Experts of a small language model: 4 picks a token.
Below are experts of layer 10 (counted from 0) of a mixture-of-experts language model. Rows are named router (the router's row for the expert) and show model dimensions 0-127. Each number is 128 + 32 x the weight over its row's rms, rounded and kept within 0 to 255.
After each expert's rows: "raises" lists some tokens whose logits its average output raises strongly, later layers aside. This comes from a sample of Wikipedia text that the model never trained on.

# expert 3
router [119 146  85 106 137 121 123 113 163 142 143  88  91  77 110 129 151 150 100 103 170  61 119 147 121 101 193 111 154 112 143 139 137 163  65 130  87 110 112  95 197  94  98  85 136  77  73 154 111 119 107 163 191 149 137 143 140 103 134  84 101 171 162 101 153 152 100 133 134 123 135 128 113 116 101 146  42  61 110  93 113 151 100  94 146 147 127 159  86  70 104 165 170 157 140 103 123 174 184  72 184 136 187 146 152 157 180 152 149 129 116  78 119 131 127  97 137 148 167 151 172 192 114 120 161 147  95 142]
raises: "as ", "one ", "and "

# expert 39
router [180 136 131 117 125 156  84 154 142 128 149 106 115 151  83  67  94  90 126 119 138 100 123 165 110 167 171 133  97 115  79 113 155 158 111 158 177 152 147 121 158 126 132  68 100 170 103 106  49  96  93 156 153  98  64  94 143 179 106 123 127 149 206  92 153 106 121 187 175  89  94 113 130 107  90 131 108 152 154 164 111 102 153  95 167 144 142  80 142 104  84 187 151 115 111  92 123  93 117 144 179 147 142 184 100 136 130 172 118 106 156  67 191  83 113 132 190 172  97  71 143 176 147 174 140 158 153  62]
raises: ", ", ". ", "; "

# expert 11
router [170 121 161 117 158 149  46 197 149 169 149  66 111 109  69  80 119 143 136  90 208 149 167 104 145 145 124 165 169 132  61 145 167 129 134 174 116 123 169 144 165 101  89 118 112 151 118 141  50 120 127 125 135 140  94  95 201 137 174 159 149  80 113 158 150 128 160 102 177 109  83 189 157 189  81 150 110  65  89 151 123  89 144  70 100 115 177 168 100 174 117  91  92 161 151 162 136 159 115 136 174 180 139  98 127 169 189 154 158 164 153 110  90 139 167 134 124 111 129 142 109 123 132 137 117 112  93 130]
raises: "f", "c", "p", ".", "-", "L"

# expert 34
router [159 150 113 101 128 129  99 168 128  99  98 168 169 120 123 164 131 104 173 169 178  80 145 139 131 119 114 121 122 157 160 166 116 167 157 148 173 140  97 165 109 144 104 121 179  92  83  98 146  59 102  85 203 191  91  97 102 165 170 149 119 154 120 152 119 107 111 125 115 138 159 178 124 170 103 164 113 141  98 165 145 103 147 136 152  85 154 160  71 124 104 147 121 107 112 110 157 116 138 158 106 162 138 158  89 144 134 183 101 105 135  89 123  59 182 155 147 162  68 133 108 181  94 185 124 149  84  78]
raises: "H", "S", "L", "A", "B", "G"

# expert 41
router [100 150 114 181  93 136 147 164 106 122 143 151  84 142 114 133 151  93 164 114 164 146 192 166  96 163 117 123  99 106 143 103 116 151 127 154 146 122 166 123  84 112  87  81  87 106 130 100  59 122 118 176 184 147 124 173  88 126 135 111 107 189 104 130 180 187  71 149 132 183 129 145 160  95 170 146 160  83 124  88 133 147 110 157 165  76  86 109 107  77 163 131 148 117 106 177 118 132 153 130 139 162 123 101 169 207 137 140 152 152 101 160 107 152 144 141 153 105 107 163  99 169 166 152 150  96 110 156]
raises: "\n", "\n\n", "-", "v"

# expert 9
router [115  90 123 155 173 127  90  98 106  75  87 157 111 134 156 125 105  51 139  77 159 140 126  98 121 189 153 160 144 143 154  89 146 131 164 101 111 110 146  94 177 136  61  78 124 140  95 130  94 151  45 159 193  96 153 110 150  86 147 158  97 140 128 131 177 158 136 155 162 152 153 179 154 111 144  85 148 101 120  74 100 124 133 119 176 174 164 150 136 121 135 139 110  81 117  91  91 140 144  59 103 145 140  89 153 208 168 110 142 196 173 100 133  84 144 142 160 103 126  91 139 171 122 168 182 141  94 140]
raises: "of ", "in ", "from ", "with "

# expert 7
router [154 141  99 124  91 128 150 146 119 123 121  59 121 168 125  80 158  84 145 158 163 103 132 146 108 147 113 158  89 108 105 121 171 169 124  67 118 140 161 175 125 175  82  83 184 118  84 153 131  75 167 128 119 115 138  96 136  99 161 139 141 159 154 104 147 139 105 169 132 144  82 158 158  89 111 162  88 130 124 110 152  99 108 146 185 134 134 136  67 142 160 174  47 111 149 167 124  63 148  54 159 107 120 138 107 133 168 160 109 172 123  78 139 123 163  62 172 209  70 163 159 149 102 148 152 178  78 150]
raises: "in ", "of ", "from ", "that ", "with ", "to "

# expert 1
router [129 166  84 126 116  95 113 159  75 164 134 167  81 104 109  72 149 107 145  95 157 124 157 143 122 107 106  98 134  87  87  74 156 134  97 128 122 133 153 144  97  99 103 127 154 163  79  91  63  77 125  78 157 144  72 100 173 111 149 152 128 195 181 115 185 135 116 156 186 107  94 161 125 158  98 156 159 118  94 149 148  78  91 149 177  88 138 187 107 100  96 168 152 149  98 152 123 170 122 102 117 171 173 133 136 204 174 154 166 191 110 113 136 109 103 146 138  91  79 157  95 175  90  89 178 109 130 166]
raises: "(", "and ", "in ", "some ", "the ", "to "

# expert 27
router [192 107 136 180  68 120  99 184 101  94 151 117 140 156  85 132 121 109 173 101 138  80 142 107 135 171 155 125 141 113  51 130 115 180  64 118 154 134 156 140 115 101  85 115 173 152 117 168  83 141 146 154 166 107 112 138 152 152 122 107 178 115 139 148 156 183 160 146 125 129 103 136 161  77 155  77 153 145 165 103 121 165 182 171 138  65 183 157 149  64  84 170  60 154  87 118 103 159 140 151 104 174 154 108 142 158 173 164  91 123 123  77 135  81  89 158 109 188  79 182 153 126 127 120 180 122  88  82]
raises: "(", "S", "C", "G", ", "

# expert 29
router [135 130 134 176 127  82  82 103 165 167 160 124 120 147  97  74 146 121 129 159 138 121 134 148 134 113  96  51 110 131 103 152 128 119  99 160 161  93 180  99 133 162 157 112 120 123 111 115  81 146 151 139 155 132 111 158 137 149 157 195 159 136  79 150 164 136  76  85 109 128 140 112  67 137 161 141 184 102 122 130 128 123 101 113 110  62 157 168 114  98  80 136 137  97 133 164 125  81 150  77 140 106 184 110 109 177 106 186 141 137 168 141  81 147  96 137 147 169  83 126 122 165  92 150 180 176  97  77]
raises: "\n", "a ", "as", "a"

# expert 2
router [107 130  84 121 145 110  66  84  89 157 126  92 119 187 140 100 127 152 172 101 108  95 157 149  85 164 125 103 112 129 138 139 171 164 101 100 104 153 161 132 129 102 106  72 147  98 137 122  98  65 112  94 146 144 119  91 172 176 174 169 202 123 131 101 121 174 185 135 139 193  67 149 122 125  93 103 180 134 131 121 116 118 133 141 131 120 135 167 137 134  96 174 180 170 184 151 165 131 150  95  96 133 206 103 151 192 109 111 125 136  88 128 138 122 183 120 174 153 108 129 112 188 113 177 177 134 117 137]
raises: "re", "sp", "also "

# expert 14
router [165 161 134 135  93 173 100 142  86  76 126 162 114 138 114 119 139  79 166  77 191 136 162 140 146 109 160 129 101  87  84 122 142 102 105 152 126 155  66 167 178 178 123 160 158  95 121 147  68 160 114 102 154 157  94 127  97 121 115 126 181 131 144  95 149 190  78 117 126 147 108 155 163 134 141 126 142  70 104  94  50 142  98 140 167 120 149 170 105  67 132 119  83 112 116 182 145 122 145 117 149 103 187 180 133 190 165  95  96 123 157  81 131  92 173 109 107 164 124 177 144 117 162 199 118  83 144 158]
raises: "- ", "a", "al", "ing ", "a "

# expert 24
router [196 200 149 162 128 114 123 162 129 163 141  81 122 195 109 105 195 154 206 126 178 141 153  89 130 143 119 131 149 107 166 109 129 174  72 133 116 121  97 193 124  67 131  92 110 145 120 143 101 167 118 180 146 138 113 187 157 103 190 156 169 128 117  71 146 111  96 149 108 174 146 159 177  81 154 142 144  99 117  87  91 132 188 145  64 125 128 147 104 105 186 196 118 137 168 128 109 168 118 101 141 126 142 153 129 131 168 122 128 134 151  64 131 131 100  89 159 144 135  78 139 139 131 179 138 199 148  67]
raises: "The ", "and ", "with ", "In ", "while ", "the "

# expert 6
router [177 187 166 201 172 124  91 121 110 164 127  77 143 107 100  96 150 164 152 148  99 132 169 174 142 178 143  98 105 110  88 145 176 209 132 169  89 125  87 197 196 126  93 103 167  86  66  90 100  97 117 133 119 140 163  93 187 114 115 144 190 131 164 166 102 143 107 159 180 144  75 157 107 142  88 107 183  86 136 164  81 131 153 144 182 104 202 178 141  76 100 156 143 144 166 179 178 113 106 143 109 178 126  95 127 141 144 125 122  92 141 111 104 176 157 147  90 112  96 112 157 180 142 172 120 179  69 102]
raises: "n", "A", "of ", "(", "in "

# expert 16
router [154 148 161 171 122 107 133 152 203 123 162 112  73 127 105  78 147 134 144 164 133 107 163 142 137 145 153 129 143 121  98 109 107 147 120 174  91 181 158 144 157  96 131 144 183 107  86  90  60 125 149  87 125 163  80 100 149  69 178 164 164 146 131 136 134 110 126 159 142 110 135 101 151 133 143 122 175 144  90 143 102 188 155 117 148  65 125 136  70 107 126 170 107 152  79 158  84 101 191 145 158 198 120  96  62 186 184  98 119 175 189 107 148 164 128  96  97 173 162 171 158 130 109 149 140 191 146  78]
raises: "F", "in ", "later ", "and", "P"

# expert 33
router [141 149 128 225 193 109  69  82 160 156  92 129 125 126  82 122 166 123 188  91 112 125 110 132 164 173 158 163 111 123  97 126 117 144 108 169 103 148 179 172 142 112 120  79 142 104 120 146  87 110 145  78 143 131  49 136  89 158 181 173  96 172 135 103 184 106 124 116 184 165 130 147  53  90 134  90  99  95 150  76 147 108 153 127  82  62 154 121 114 143 104 122 136 134 137 160  80 100 142 181 145 152 103 113 123 191  99 134 150 174  82  87 105 106 184 131 166 129  83 184 126  91  82 151 115 127 151 131]
raises: "and ", "early ", "the ", "most "

# expert 20
router [120 172 194 162 106 136 157 159 157  74 134 126 122 135 128 157 130 123 135 103 141 143 123 130 178 178 161 102 183 129  89  83 159 152  77 223 156 150 123 153 109 146 176  93 154 114  73  82 157  94 160 143 119 151 119 110 176 160 129 141 103 162  97 137 113 153  98 108 146 121 172 164 139 139 124  93  91 106 161 143 112 158 124 163  63 151 165  97  74 106 166 163 118 148 115 124 117 158 192 133  75 137 148 130  89 138 106 160  92 158 133 163 115  91 161 128  87 138 111 170 158 159 126 104 175 122  80  65]
raises: "the ", "O", "F"

# expert 25
router [ 95 157 110 162 153  76  89 125 104 165  93 120 110 120 112 115 114 141 191 127 102 136 165 163  85 190 100 151  75 103 128 124 127 159 142 187 100 131 168 161 155 118 108 136 136 101 108 106 121  99  75  87 205 171  69 149 152 140 128 101 147 162 187  82 165 167 168 122 101 169 143 120 148  99  98 150 115 160  93 132  99 116 120 100 171 144 179 131  81  83 114 153 134 105 131 155 142 111 144  73  97 141 187 183 134 164 115 117 165 150  83  83 173 131 101 108 110 192 144 146 174 161  54  88 152 146  87  99]
raises: "and ", "(", "to ", "or "

# expert 35
router [137 148 126 141 110 117 126 107 111 175 142  91  83  95 157  80 163  67 120 173 129 111 108 150 140 149 107 138 136 107 145 123 162 196 117 144 145 111 115 186 179 115 147 103 137 135  66 129 107 158 140  95  98 132  84 155 105 130 144 163 140 185 146  89 156 161 144 166  94 164 114 176 136 117 159 176 133 119  99  82 120 137 190  90 112 136 159 199  88  62  96 165  99 133  66 116 165 162 122 127 167 151 104 114 100 234 143 179 136 178 129 131 137 162 184 144 159  97  86 125 185 181 135 111 149 138 147 124]
raises: "day ", "year ", "time "

# expert 5
router [126 164 148 152 153  90 138 172 126 107 186  84  87 126 155  59  83 156 143 111 164 117 125 135  73 183 162 111 103 146  77 156 152 221  80 102 153 138 100 103 124 172 110 107 164 161  72 129 164 108 121 137 157 177 146 162 106 160 139 178 120 169 191 160 106 156 143 146 204  97 104 177  65  92 113 148  87 132 162  92 123 158 121 125 191  81 113 190  81 128 109 194 163 107 118 147 146 148 170 104 102 187 171 115 153 184 200 147 116 183  78  66 165 147 132 124 116 192  91 170  97 142  78 148 116 147  82  82]
raises: "6 ", "2 ", "1 ", "0 ", "5 ", "7 "

# expert 22
router [141 107 119 137  87 116 129 106  95 153 117 103 110 160 102 137 151 150 168 147 144 164 144  65 174 150 127  84 107 169 104 170 184 123  83 115 163  75 144 140 101 171 126 154 138 176  93  81 139  95 122 177 149 111  67 177 133 116 144 189 162 108 180 130 106 143  98 107 134 131 166 142 119 158 118 150  87  87 159 110  86 155 119 146 184  90 129 110 137 119 157 163 170 171 131 167 171  87 166 123 161 187 100  82 122 221 140 145 132 178 102 152 119  80 116  96 101 124 124 169 152 141 105 152 177 132 144  67]
raises: "\n\n", "\n", "j", "\n  ", "com"

# expert 31
router [203 154 121 182 176 113  87 155 125 150 156  95 133 136 151  52  87 112 198 127 185 143 119 117 116 157 165 142 105 137  60 118 198 138 135 111 128 180 112 144 159 102 181 158  87 198  81 113 147 146 131 104 131 147 116 110  72 182 152 167 177 159 102 151 161 168 130 166 119 163 163 146 103 120  82 115 121  67  93  66 157 104 121 128 157  92 144  96 123 134  91 181 143 137 137 126 125 131 185 175 201  80 157 152  76 191 137 128 176 212 123 160 125 164 153 105  57 108  58 136  78 112  91  96 173 164 132  98]
raises: "I", "re", "R", "V"

# expert 47
router [102 170 135  99  94  94  90 131 130 125 136 111  87 180 132 103  96 112 138  90 136  60 135 128 110  94 111 121 173 113  94 167  87 178 116 196 128  77 108 138 129 149 119  48 120 146  67 128 148 139 123 151  80 142 151 126 144 105 168 118 149 149 140 127 153 158 120 128 110  91 128 151 161 152 110 138 157  79 161 121 114 178 155 104 116 132 153 114 113 143  82 163  77 111 106 142  97 100 208 155 139 141 161  85 120 188 186 113 159 143 182 105 149  95 160  86 123 173 124 188 103 154 119 148 138 125  86 105]
raises: "- ", "1", "2", "3", "("